{
  "num_hidden_layers": 13,
  "moe_layers": [0, 1, 2, 3, 4, 5, 6, 7, 8, 9, 10, 11, 12],
  "init_std_router": 0.0152,
  "norm": "rmsnorm",
  "qk_norm": true,
  "parallel_block": false,
  "init_std_o": 0.00888,
  "init_std_up": 0.0484,
  "beta1": 0.95,
  "beta2": 0.95,
  "weight_decay": 0.054
}
Below are experts of layer 9 (counted from 0) of a mixture-of-experts language model. Rows are named router (the router's row for the expert), gate (a neuron's input weights, with its number), up (a neuron's input weights, with its number) and show model dimensions 0-223. Each number is 500 + 25 x the weight over its row's rms, rounded and kept within 0 to 999. Numbers have three digits each.
After each expert's rows: "comes after" lists some tokens at least twice as common just before its tokens as in all text. This comes from a sample of Wikipedia text that the model never trained on. Tokens count by the router's weight.

# expert 31
router:505549483516484528520508509518539512482502499512501528502520492501467500472501427513489485518530473487516471501523507521525467441520476506512507489522498473527463498535471486510482464447511508487527495556449487508514459521520548430544498496508484513488503549507504508517494507501480521508516497524493519502501464486461467567508473507474510481514525458526511486478514464509487467515503510570525447515477493527525513498550511508532495500520486482523509528475481486474464489561488490503480527515546513491500495556506514503517518503476493511491498513489488495521528440499516511541539505499509507492530532515490534493489502499489514503472519447491462475515492510562505436475494
gate1:527481530494491526505527506518506485532528511448498488501515525478486502531477538492492473481417536534491489515489475514490518485504538453522548461484527545487488516470474492502544471478495491513480525524507508508533481475512482476496461524570500458518488518542468491512492527480505466475509498525484479484461498450505495507520489487479463471486492479481562503499463505480496545483505524518492504492463474529487526507535524483514493494490519464439531493485474501484527475547548498477479470490488445489493490501524496482519477495497452537486491522522515509433505473502516493521523502522542498515491506518470555479522446510492493517470494510495479521471522512461519484531464
up1:552511543519513482550520502525514442493473507502503514465524526482446466547458485465470530478513507512522505507521490477498534562482501464484518529508536511493518494531523464483522493533510480519544487509503496506561503518497529480483482540501493482468474518506482500478512506533453454513531475480491519532550502488496466511530472476505487472486536516518531492491470509506503477500494522490546539482463535492507462494485497437504495496488483513503485477503488473523507499504495502503534462443493496511486460484472530475548535498514534445542459522445495488513512502533523499488522496463491516521528456509488462465489537503486507500523504541493506530507463482495501524469493
gate2:520505500530502536509494519505502487536521508582448509488530462469513508537493501482504469490505456477480499509494523468483478491550531459507498517522494491532542540504458517538471534515510478506489561476491530511539517518495502501486534532524533471489543519535507516526452526466548485444457550478524486499490516527451503517575516501518503482487499510497508477489496464500492477477513508533529476445486488494495514502499491501471467489493513546487531479473533499483509514491516462480467519501486485517517489490470528516445469485501494499534492506533494482516515474495493484483497491487489500511549473506488466469508479492474501555515513470526498474512439502522455509499524
up2:503533510545487541509500566477468502498517536464483506481508536489474486467487482461534486502516492516492522492482483451473498455471543535474501488516463444500469509519497484479535493509514496486490532476484533493499515501481495480504481504484504498528550511482496487530503552518547502489487526529472470529509485503503491496504505503468483521481475486491477481514440519536496505496472481545472471463525470488516493476508490514512483521487507522479555492483494443506580494488487460495492505479484464511452521498536502509490493484476532470538506483538461505513488505507479517465540518490488534479535510517518505527517451467538467544476493495477475489501436464477481563487502
comes after: "\n", "6", "in", "ap", "ers", " Department"

# expert 23
router:503556467498480490450530478531491526492510517511491482517502477493479524427474517487517498508470524515517495534493523475482535497494492486472504511472501471538473477500512478475530484509503508521464482487553517479484530469459498439496502515470525490500437535471490508481517479496536512528570499486511472529484479520477449549520561468536514486522531524510480525482511493466514516499485447503481491506511518527511510507514494507524518475511481469496492468497476454532493490524485458461533496504498480506508516539478501517477478524517522486516442498498546500516480508503519519495469479545530517546526499449512501511516474504528484468472461494470512473436508483498510469529479
gate0:539490472528494494458488510507485541502460524495475499470471480522539505535519492485517444460521543484460465537499507515473477516493441497502484479472479511503523509512486539504489491468502467503506503502514478516550491449508495514497520520506587537514483507542493531474501507484506495502509513536529458512449486475540492503511439483545511507496490454511532488498489541525486513510513474502526449523506519492453481459491561517522492511480521515500436472468507504515517471448483516542495523489490530509517482499504508548502493487475512481495535453492526485503496488488491479487502510468486502507451502458474471546470506508497482508477478524486470482462489518492493550493508
up0:487492483537480514488481499508499514474523494507491494513501492529473510483506524518520460519489556509513477529494516472536531537514463499491472544531522505477486521515441524513516487523521520462493513503523486518469527497518465520517438463463524458510487500522493490464535538470471478501504490530458484506474501501468535454486476491506494512458493496532523543461482474521506516486486500504500503492558500498514465490479516492481495515510553473472488454467508495564474518441506530522485488459485520511512458488521496565498474502458512546500527473487494493536504464508514524560535532520467468498519516489529476517487497491525490564544507490498486530497516521461483532505507
gate1:504507518480498512480531500491479471496509506499523447489480518464485503500538512478503508473531465511504486495556491451446518478517450488525551535478484499556530495540452497529481518462465495546519515494538545525522521497461451509497510497494473539511476500523496512496546502515496556505552540497477528494508503524498505487507534502465470564515513490481503509472525510503474510489526487494451522507531474505459461451520475475463476486505533527509496489521483514469516491469484483483497477518500473509470512513525488439481456517519488457477492525474481503502509495497524527472513504488509485540510517558528499476503524491530533471473495494536544452493530482509527512500508
up1:517467459485490492468510523472532491501469495482501543535531484531485463424540514498521532513475455527507503437461506509514461500471518495477476464501489504506512517474526496498493497546449493524512505494472503510515482492509489497503469491515520515481548469504498486431488502529538465512467460493501541508500508504533506476477557469515512440496504488535499485526500468480490470508516524475490489500509515540544530524497499475513512538562527472469518509515444484482486542498534496488476522476463448495498496482496523465512533500429526478501522465538506497486477536478531506495495519512536497507500511494515505541508518478495528511504462490487494526519486514504513478490446
comes after: "\n", "-", "|", " on", " No.", "6"

# expert 16
router:535483514468540509510497519478511504476507537505488508497506507508490457452501454532531466509530448541488477518490529492514526485501478500470500433455487490568468562544445493503512487504522510513543519495507470467516515494515462492493492515506505509513522538532484512454482516508518502473454508504487541538486508490492467474469492470453494450473527512502492471484470479480506513554468514484510519510513497528501510508502503517494482540508500523469482552480527502485507500526517501516459474499481536542489465544479496534510496459452515508465538538506527516467516503477460479535489528480528547499495479482514491539490516467487513475491545500501507469520479489524494534473520
gate1:488516495547493500520479484517549518526501493478560498529520492462504515491494483503490471539499482475553511483519461499501481491470456498506532509477494476525444550546480517488496526507520486513547529513481534471493497507537522491485464505471478529556550551496480550485500527505501508478497503462474523485498497520505515492479518481532482484505454464551487534496498536478521440495496510495499500502521496470515499482523501458505535467529467505467491482507497560490486501514522469477516521534523539493505495511538524523518494524521527472530545469510516452524451492472516495486519502573491485510510496480496487479531513536498492473537545486507486520452485500496466508491463
up1:488538502457494478485499489524465476516474536498566519486475478575495457509519523520534480497482489466444546478507436503511466502491527524489506497488500477480497462530530510505486535526470524538482473556457521496537478503481517524491517491493502504518502482486500481518508479534500507504481454486520467504460498523543484470506495484499523502446504499496506490496506456487480556478506496509503531569536525449491527540500493502513532496499511443517436497487502530516488486535517484489525462481517503486504518508516462520501493506547524548516509516496507501437509514460500504509507546516503461500489530516486471517479532493526511512511529485496482496518532513534532480512471
gate2:494544520431515534434539494486506473514492494539509520535450459503497485475502550459498495503521531461470521511495515479482524504480484484499508476482517510429451494522491510529492531522531502491495480504540495509517497534513476472498481473489490454502504515526499486487498481493492488488475546486513540448485534523491509482499484535547506532524475488485509496525479523487518494543494524531480494548518480494469494506455509557505550500499524496524538462484464529551464498522525486523530491484529521471532511479520471522487505476495510468524480529494513484489508475495511512454489482498548466516498496506459543522525475468481494483480523488498496493510470545519464520548535
up2:493513497511511525503494477476489488467518462478488504509498461511499476475542528496498510514493485446488492496511530485520502500530528488499502501495513494468526529515475549516506473503518483501456488497512503518500481526488529464479468467495482444486490484498469528489468538523486497474500509500470547478510540485490468446524473546532574506465532464500505568493518476446504491505492533520478536509506493519465502492486450475528487521491499500448540492444505519526515470525499511503564499504517553489508520511541500483521494476487494494511534523529509483488525483480492454446516506498495471455501521532466507490506520471472463549511515501512415494514486508492517506525532
comes after: " B", " C", " c", " D", " G", " St"

# expert 18
router:505510514472554482509490551524541520495515469480516436511525490484463486500511528492476518478535483512526488496503489515469507517489488500506458524482440474453483499477487491519467527518492491506463469489525493503511478482498486484502524492515529506478528542490513483462530538490538508510491531489478498539507545543504515487481529507487516511553463503506520517490475478492531495493497477466509491464500495496495544501514519548476571472457484511453522453536477505498498525466520486511507467499490516491475447530524525494489508512518471531511519480495524522532486505520488526543497508515486544530527506455528503504446463496491509507561550459482452505432506484522519512506506
gate0:524492531502513495535516549492515518521517464517516487455489503500518506495490505526523485542506474481495492487538557506509526497467483486442506539476480460520492525499486487498536532556537522497511464511484504468518465514496532464451496491508468515523503504477506491499484512477491491438477490488503549465536500492489519459460545525501470462507478489511482486536480460488475492507519524483455515465461521492511518524494503509502544532451489465481491489510479494478522506531476463526525508538453496474542500450521510519531451533478515503477498463502523464521485481485535521502473499466524490464522491444484489552486490469485489487560499486506463520529496510493546493493516
up0:512468523490558448571521502506483535519498508509543493464523527495534486496506505495527512498519495492470505490527526506529521480490473489436504502489490478514486541471504488495531502535485497448489503500487540485509478503486508446486485504491481486534482468517493492515509468500502494465508500525470518498529508499500537440462553481501484483464512508479515519502492474486484503484507471484487513514489495471510501525490478506524520524487499474521485520494472516509520448492481477518524475513490487466579473469538506535566441552488528503481482494507502482478475492462544513550446484445488510483532494460493495513500505491511450488533485463512451509507500513483548494506447
gate1:490469484521460517474479500530529487524503528496517503485513480467461515522522527474498496511522502486480480510510514484505507448478487469494487485494537478512538423468489524499478517525494479511520484488471516525484525539466504493537479538487516555471484517533500518521491478482442526464528478448526513549486511491483483481463500497511530517493494490488514476497493485443495448517532505498472555464467475497523496489474515465523509471546532479450493547500486475515465508461483511502507460506489511477522465507497542544469495478502529485501517534492477493474504549579501526514532524494491464526505514479518470488488469494470459529460518521462506518488510497469515504473480
up1:507518529499508554485561456474488483542464491467522515468454509503516504488471483456491481480497505488499494481522514512463527517444474483533538508527510476497501506485501482493478515477502471506480516504480485517529543527510477510558459508505513512467510464520499519460512491492509501490553457499507464499491485513524506496478558475474511501489529479513505564475482516516482511508476499493512476477523505470491474467472493538477514497524465503502493543530453485497513517494459507504506463535473523536509517469500506490492508551555434503562486521521540495543475468448487466514481491526484512523514527480497551539529469497524497482527467480531477480502512486522479537490494
comes after: "1", ", ", " in ", " (", " | ", ","

# expert 14
router:489529497494474512474455464482537521481476475472481530544546459522505526503529473510518490520500470510492496480477467450478486530498489504528457457466510462492458507478538524484519501490507485475522498516522489490492477541499495488510502505486518451493504506489517489512497550551539497481538540472486552520497485525464517509495470509512509486521468494510515466537448481498498485463481429522493487529479500510500541521499496500498531529430474476507513525514466556547513506472480456472493515490529495486498458548484519512497532522520528524474521502501525537472496526459520516510474488502479518500533544503525481473473444490496540522543501506505491458519486523498499485514490
gate0:537499519500492478523523462487512516461491495460533519492532492513484485473507560513526462526439477481515484506491529514497515546441474520462500489521488511495470524495479469509482475542498483499488515511489480478516503481509512466570479506518548509503474528514511506469489509512471497480495507491501507503499512563477499452514522487483545496481447488498521511513495537534511483479536491540545530547488505519525494487476550513494479527536470487546513487435484473460511481489549511488493476528521542491485494475499498472504467502493475494493509502488499441498468480501481528516468525496493510512458518497442528508501552530527480491498489484527461474475523489485525501435514
up0:492471523505518493501511493474471495493455520524566506501495482498482494527486503504541471493535457473520524498539455518517513527479523479500501496503532460489529469512516494493435499505448527515472534517459503529502467499532534551494506447542527541471505500510510475495489516513482495491474492500495473547508469512499475483502508549501502542533531512451487540506484522501488515433498530540502518482521540468536484497508488561450513508510490506509483500487502555516511526498521489503540498503530521506548472545481513551478508529465491527517501466516452507519530548504466527488493522467506528495458524503514529492499530520504513490510498507530504522496522500455535477514518
gate1:516540532500495510514435526484510472512466491518472501510511476510514478538508526473556523533492482506459489512548530501463515528502507534489485504484490482482461471514513491500494466508502512559492545547513525515522476506516505503516465512550545506490481481511499506531489536518522454520441542480489484523505468492483507434499524497486484527515500448534522512548478541504459444538490537521516484491502468512496464513534526535509519516459471523514509557533493487515500505499488489500496473478502474493540511484481481507512503513515463491543519501524523490500475510469527508512508473482493539556473518467482513488464524489506505524467489555507516464487505523496524533473538
up1:520488511514528507517496554502491493517518464489454512509489484513501537542490515479526534521515528493496484495534532530466514525496482541518475543503446482459517492454515498508503485531552490517482534532514478492487500504489483471548473486500539520500469463489468473498470531524551491523484495462480460495453504478505475478453466485474544536539495472520491518513470551524504514504450507494469546517507477453518503543518551493493499526493473463465542493492511497506492486498516515520503521545487499481489518506475515528540467541459478488507518513485499467497495503492516462521545509502492463516495512506516513458459532521526527566477511491493470514527534481485466484492513
comes after: " | ", " ", "2", "–", "| ", "1"

# expert 20
router:519452552514447513440528491512484475496500490527510488484510490501521543478547502469499497463494527496473533488547487456487483479527549469489497472504484515501510551484480492481544443484489527526530524504501494482521491493500500506513504481502514486495498542469506498443538508557517526447469485499470518477504486547483488565502508525515548514471515515502527438531515478459483509456501508480516489519536540495525527488527507477497517485442448518477474498477547542511488487474490505524477485534499495513476507483497529506488513525491532515479506501499513513487490487489503516543534511484473484475512485500439518520477479515512487507501503485470494564493479491511498526452478
gate1:520516527534492484504482540526517494466512477499450500509536527497552508481518491490491503498461494502514528477520468531510496515471478480497537508491512504495471474514536471495523572513456516516502505482510508501485468470527489434504502489484540502521495486515553486522505476516517493467507499528502538494471551515482479500450495476528521485495510520510503467534560505501469480482509475532488521542485500492525456470519511458466470488498506526469519504500501524502493516514537496470491452493504441527525488459481506541518480502497523505504463564490537486483493548511496513449517459550495520480518493456458482537508520544555492516505513536544531503482516512514494523473508
up1:515529499520523529499501492498504504502504460537484507512488542492557535460517482447517479516469517492472495534531487503468486499472460525482499499472521526525539478523532462514473508545491477494487481492548509488500498464485488454474495470499511520492491529521543489488501466513502533484507491517558537497530515520475485482506474532502527513502502544492505456514564491500478478517477495489469489461488497475505474499498531455492460507504484520500513538498466518495469511545494468496499432493524451554548509501485531521504494465556490467448462578478533503477496487488499509460472474518506516488520544455464485519509493503489486487506486554497500489499502502473505483500503
gate2:491527519524556474492503528525476524507558534471484504482509480513524516529550487508499492487487476515455494507466543488534531531512519483545514513481505453495538530491497503489459485485490489468498502532482510532516486478440527507530483522505501510442524460558509522470515535528480520520510493480523511503501525533476534528470503438504491498449480486507473480521520560529505483487497547510545513479522513533499536499521509498528492484500524500506511546522488508446490512497476501511505508531521481505561498509509449460491442503492534482464530500490514526497490509530458509496464514532547486504477494481517471495481528514505499535483536510487458528493499498499525495548518
up2:515481536473472469482514515478521481523507468509542474467535520559496501504492490469490457511476496508505519512512514489533548512543520494499490477517577487536495485468496524465488464453496470509531474501494519533514518448501492534473489500502540558482519464469458520469512476512499515488453536502468501516499526483494560490511489484464509514497478512498506524541498504467462500461520489478474486507501517481534496531526551523479508484538516476487520511523518525530512515497539552490487486517498489529558465488504475463522460501513486500496524454501540529477504516513479484469441457528498500496524491463520481466493478494513496484489453497499496470500482470540487499537530
comes after: " |", ")", " |  |", " s", " |  |  |", "% |"

# expert 11
router:498497522489482524496497538503446530541509487507494474508511479473489523508504519525531512453474549525494482531489473530503484502523458487485490492469454485486489486515492490493539464545442523497509491524505478504470523492474509465484496462557511472510478529494488507484516466520545556524525498519499525495538432492488499493517503482505520493468525488554504452545534512522489487527502480515486490488506506529514485473490512517463472463484500526463484503453483430509480482473521517496516478508500474540508521495531471497489537523448529494467498531440514503532500535508511511492487544533422479510505453497521494521518513487503484473544532492489529496490493463495509475483500
gate1:502478517477491542505487484502520462485522515463502451514531479534514505527532529499530515493453518523506526480485483537489578513501486524517499488497514498463510517475511534474463527541492496536480492495469516488508507531496476464490489509492452513551486465484490507506512517454510484489508449533496530512488478480573515523515535492516508500476543520507513458565465497489525523477506513504501475478512478506472490494519470467482487471538490586463508527484491492542476492519499521509535491509482502469511550549517490514503510483491545515533491530492510507455517506485514539496471480517530485558523522491488468505478479511503507553492471550510490499504494551472503491507508
up1:507510466474484499509526483530469514486503481491490468495468485524502464500508501467460461471504509469495456503523518465475494508468501455500555476491502496476503494525458525523520482447495499493496500498512498499564528482483477497451477504516504491471483524458519510494552531504431500451490528476484481474496509505500493488525536531501465500522461537509495531500527467539477476529484510491531488495516470514519493477454478536472540524528472508527505452487484515503479548494461533409453533496507494500528476501481477446512505476511496507498509495500477443503490456541480469482531495464480478493510493491540532500537486506489529502501500501514490484511504512486520459471542
gate2:496491505538484512441470537476514465530514445548488539496471486473492487493518454530475498474528486497502543497499524508509513455518496558484476477541505476543481481495512463498569525490489468528513497539456509533477493508530524512526490477506522525514529504476485527447484472474587447479521489479487539499526538506477517498496498466459486467472498460510462496501514533469472512498481502510459491530488534516475503514498528480501461483512511526475504496464505488476491502487505479535497485529507530510477507511511466536503486501470500499489510480506506542515473511464471449483522511516478498507488476511502531510492519515519470525489556495522522479531502463440513524504491
up2:480509489537513530479474510468497483509503455530458489483515503477536504510564491524501532494505473508500492510505473488529486476512518569456500478532471461531525470477503477510538480500446483502506470540491501506471500516505472517497504508466528548529514490509470524479478478472583468507515510468476537515515533525493492491472515465506520504460452460510467491517491538503510537496520521503455496501469519548491538488506544444525436523444514490483505492541516506456488494494519485505456500501459506496512504492494498522515518534484501485479502504520462556471533483449498473508494493480475503483513488484536514500510524498495496524539517514505477516542481478472522522481469
comes after: ".", "0", "==", "===", " ==", "3"

# expert 6
router:544482510502534536515496519519559470475508480496514484511528517540541499490514517540530512490511457495482469503456486469527487463564550517525485472514517503498521531518475507502538461447498520510498496509499469517448490518550488482500518524531508488473533520499513526491520535521501529481468442492506504483526491496492479453507504496481494513460470515460465496478539502505528493501471501492484519498502476534511500570492454512474490501480522531537507516477512492503483484485475454499488459470525476506490525508486510484495453515533459496479495510501522495466499498495477472508429501497484522527514478491538535455544518466490498533460474465496494527464542458523517520520489
gate0:481482493525537514450503432498510514491493518467511488500483472500473550471509510460492510501503510475476511488501482464492511475487496528511499487512516505490500535496497515488473474516499515470494509524503535507490510483488504518495488478470462511550485519509500470520458441503522473511497515430478504490516459494504541561536519463459506515519518517522502529481464523562499545490493513533531466464503485492484501500525495484505443551539480530489499467489502491436512477519483478513501548469525509488510440525445507524456535452505479503465511479498475483523496507489468515506494546504511485478504526500522485514470498479492482460529522506563463505485509524519442520487488
up0:501514508486529483518528474486532510516475507534497511532479494494528526494478541482460509467501495491500512513505476534466505487501462532542469512500507503468494498481542487496495492483537498450494491534525531501466508487480500481460481459466494475477482505501533524489492490458474493547545504475499545504543459465509472531494514528472578540469490566553485492492516501510441465474490519463466462487508481492476511495547517519479493526538514484488512452517522493490527514477505475480499473502500554474533510523510507526487488454492515488528482508485480534502478526512531524529457536461471542451497507526502465486507477517525499470485468480550485499493467529507491495506515
gate1:499451520530491494510506507499473496481521482494485544516503518515507516465521508444518484480501520577478490532467504492519492500559524508541505494515463507484481534514471531544491555534522485543529488456483525499502496432526490504501504463512501534511444490472460438479486491532511473467480477500469524520512480526516499501498479488501474474494461492440488474468507477533497502491531499531532506539517510459469517534454500455503489489480463494477503472472510465441504483509445486483528484483475488561503497494487493501469522491500524490495529497530481503515488483491528496474497562529513524522492509520497479514502485511497506495501555467494553512513506487491523493499529
up1:547490479455473453498435483542524493547501504507490485458504556522531489457500483515505472529480529530524488527518517491515555504511561539530515492505462492556505460482489507505501461469520513536518502501546486507484468544467489504497533524508498472466525462466494501524493517488503483453482492474486470473505512525463448490534456504538527490504527494508498455516485480491495520463515526509505502458470476497501502509518556483460538520512526531488443510485531481547473494509525511488483471495499503481511470547517486474513533463495511504519454492495468472512508509493505537497495518515496494494526470490504505504486455506483492540528492460521497525491521494525494464510528
comes after: " H", " f", " F", " h", " W", " K"

# expert 26
router:492488507509448534502523532546516480520519516449524514518490476495540481540455446538521536507484526502517509472548527489483502512495480478518447510499524485490451482457530500472492522513453493480523510521510502497535535465501540479468483481483504514465514498477489534476510487532503525497524475508536491509521478505495527522462485493523461500519548505457551518511523518522476541473462512479525506500497527467480508490548506500545507503519546496513455488491469500454530520519470514518499565481500527494494477532478483547505526502507543485549493524530506513494539520505477509489475491519543482512529453473537495468494450478473521493511473497499484519487483524515499486541499
gate0:516454494542502530495488492485487524508489503488482489525528488511505490492485522473497507490456470479508510489512482456536535526494467533453486494487476481520512472546514490494500493514546486469516515488514493484446494536481512553494522517533521497488524494489499448510513486495473500487532553501499537519515478527499518478497505525495482509523524526561528526493473522530478468541536534509546479534551498506495528489468556506504505516516474490511482513521521494525501477480529529550451503503498509561506494489500481481480462546512487472473476460528494547562496501492510530449525479523533482445496507489498450537507529497461503498499518489500431543485529489517494479491508
up0:526542507545516551528466539460504476506499471487532468501518503510541496487505457508486506494548508548560518521490446530483481521497505509495511497545461523517479510493485484488481485495519501490488523509567521527450512533488526488496495476515469547496520496475530485519533514561508460489543541497472523471493507490555484473488500524506507486556483504527510531497546484524496489480497519506509498499529533519488507504482562464521533491521509532489501464475531499492487517496507498450485494503491454474525503507456476506469508496479488483468475471500469457500498507530490501475486511528542512487516494428527477491483527532495502491522462502495505530500527457473469503459478
gate1:467503479493506482453480464482526507527480535502529460489524481492482470545526491507502531506496519545465492489483513479499481565506481484517539494480500512544527492540524502480466512517465463455489504485534493490519514490506509489451501511545473478448512506450486518530510549483497502515499465494488476518486526514481527543502485496503467504524495509479481527536499489452515448472518507539493489491486544479476515475509497499518504513447507508535518498509497482493507517552478496489468482500506512519542478548487497476516488452469479493504518528537510485493525489496482508490500475494536520492520519537532477500496443504484464481392478519500527451491468478483540475518478
up1:532474501520487531521512509524485498477479459476499482547465514539572491517477504514486472518465490523519477525504504474509474457546460502493496509474484507491484512516488479491494470540508528507502520484463538533522468524468477486517522513497534511575459475511498535523455497501541500462522504515544493513480490470534484488496507495496497505471466459470499496451501527498515505486471506441500482452496511460505532486496502521504548510530525527430571511515537524497505524450520501515512512493552527494484501496513545553521468512518528535488478521489508496499486500504499542513486518546535520515522536479495522535560499500482513496505493489478492520509480504496488479511521
comes after: "\n", "-", "2", "|", "–", "- L"